From a checkpoint of a small mixture-of-experts model trained on Wikipedia: 10 layers, 1 pick a token.
Below are experts of layer 6 (counted from 0) of a mixture-of-experts language model. Rows are named down (a neuron's output weights, with its number) and show model dimensions 0-255. Each number is 500 + 25 x the weight over its row's rms, rounded and kept within 0 to 999. Numbers have three digits each.
Before each expert's rows: "raises" lists some tokens whose logits its average output raises strongly, later layers aside. This comes from a sample of Wikipedia text that the model never trained on.

# expert 58
raises: "st", "post", "vic"
down0:507484531481443524466515456523524498470525491528449541463483485473479471463541580451510513498553542484492491498496485520508450486540514472471532521495494442533500535511496555512508531469493495495496460468516498499482500480519533485501488454480467502501484508505536507496501465507495480469534543481517505508503498538500482528528492496471505529523515510513477458508517525494506504503475504492515465524461548450497490473501525490488497495539543518506491444477490512495518493520494497508460498505502482470464474475521493457498520489502508504506517475556489526494534498506524486460472522498504507441466514507514550509508478536466503489504506482522505506470519514516523450507517526449530498504519564520495491519484513524538503528550498530518502521496497496488525483536521451

# expert 46
raises: "also ", "not ", "the "
down0:546533498471502475458528501495518505518494487467507481451498509479521490485536529500521523455547505484468491493500455480458507528495494502500535502475481536531477501477524461474507511509495544471505504499461484482509502522477504468569515503500478511563484506505528507495462486521504491510527493477474483497509485544493520468510508536478492511497523483470495525456478504500532472537502512482478488486556526479486475469520500520484493492541501515482490475490551476478503494490507486521505524485509478535482489501548498533504465523551539484530528492476501506493494471502502533539491550517509460531525534455558505502478541533468547521490496511434498484497499510496508550487495526564520467502499453499486498485491547500541490420500455511490508465510495468497473490496468512

# expert 10
raises: "ac", "es", "-", "st", "in", "i"
down0:493517482484520469459506539498506476497550465540434474471481510487487470495494478522457472540501472504458516462540497489512500512492514460510477505511496522478492516475488471446500491502474530513509517519502525526448503497487521481504481504457545547519512535515513505474536515537473504494495490487513496482519483534500505485507474471508502502499548521495436454530475487531493440547489514466493519454466502504473508540510519484483501464520508506520546538501502493501504492467507520500487492475476521493461466477486484481524537497508465523539536495462502495490474509502498528487510512531545498482473528527510459423519493496479508471507494495486526489509507524523524519473514458493461486531528505523456439498481500529475530491483519501477512545489457466453520475467472535

# expert 4
raises: "the ", "and ", "but ", "which ", "with ", "as "
down0:525512553487458493482499526520502510494548509468504559516496506456488489530546515458509472483481506467493469490534505482528488545486481479484477495498486544487487521524502533461500502506486523463547551506470484471500503510491534538536515443545484500501485484459548506524487495539484486512476506496486482489516560515473524554502474510473468518497526491470456494466504498498514509515494510540514522530469521445465476458471532524467484461525458504484509517499521503491532524455512477510503519460499500480498499497502519508546484499519489510486494501504492518544493516500513546511480500485484508474514487540503484492499479474467420504462499496488535517509496527553522521495473552482466512511498529505502495465463506514504492447506491488492508503473508513406496495486502489

# expert 11
raises: "j", "then", "yan "
down0:487485529505475526462509503552563485510495477533512485523487537477494524534481482504535469461479517501511526478480475508482498496468464482489489522514476511538504501495530480462521481506481555552520509483484579489513511490543549514496565448513444500505499534517514536505503454552504496472503494503476492491468464497531493564458504513501497510481479516492498506461515491459538512538532559509487487497497485482495503489505445526504524533500466487498507520515549537498488535507494451511512491486485502549522523490473511506507551506474540529518507486484493483551466548495508480481466536462472456480476521517486532514505484448490525517530525481519515473476484502521487495492490493510520497492503489528499470454509492469468519503476507483488496501488469501521498495454505514

# expert 52
raises: "the ", "ex", "par"
down0:476499538515507549492478506498497512507497504537559470531500516546462496495473439513513475494521482467460532520504517522440524536477562488476467511530485515502532496490512499477492503495507475508521541478481527461497509489514473499488531482512490481528499483507501499501517492541447561451509507532456535493522524502456523500475506455488484514450518491507524503494489488430518501533515522505539510529466558482479533485539500519493488506505496495469512491485529514516480473500525486510477512484490519516471547499506506516520456503507500514487492525442489528480559508506485461516501460509491491549526495486496519528507522461502478453478472501507534550494531493494461478553494480545492510493527546502477526553475504536524461485489520480524513505491529498507500513486502533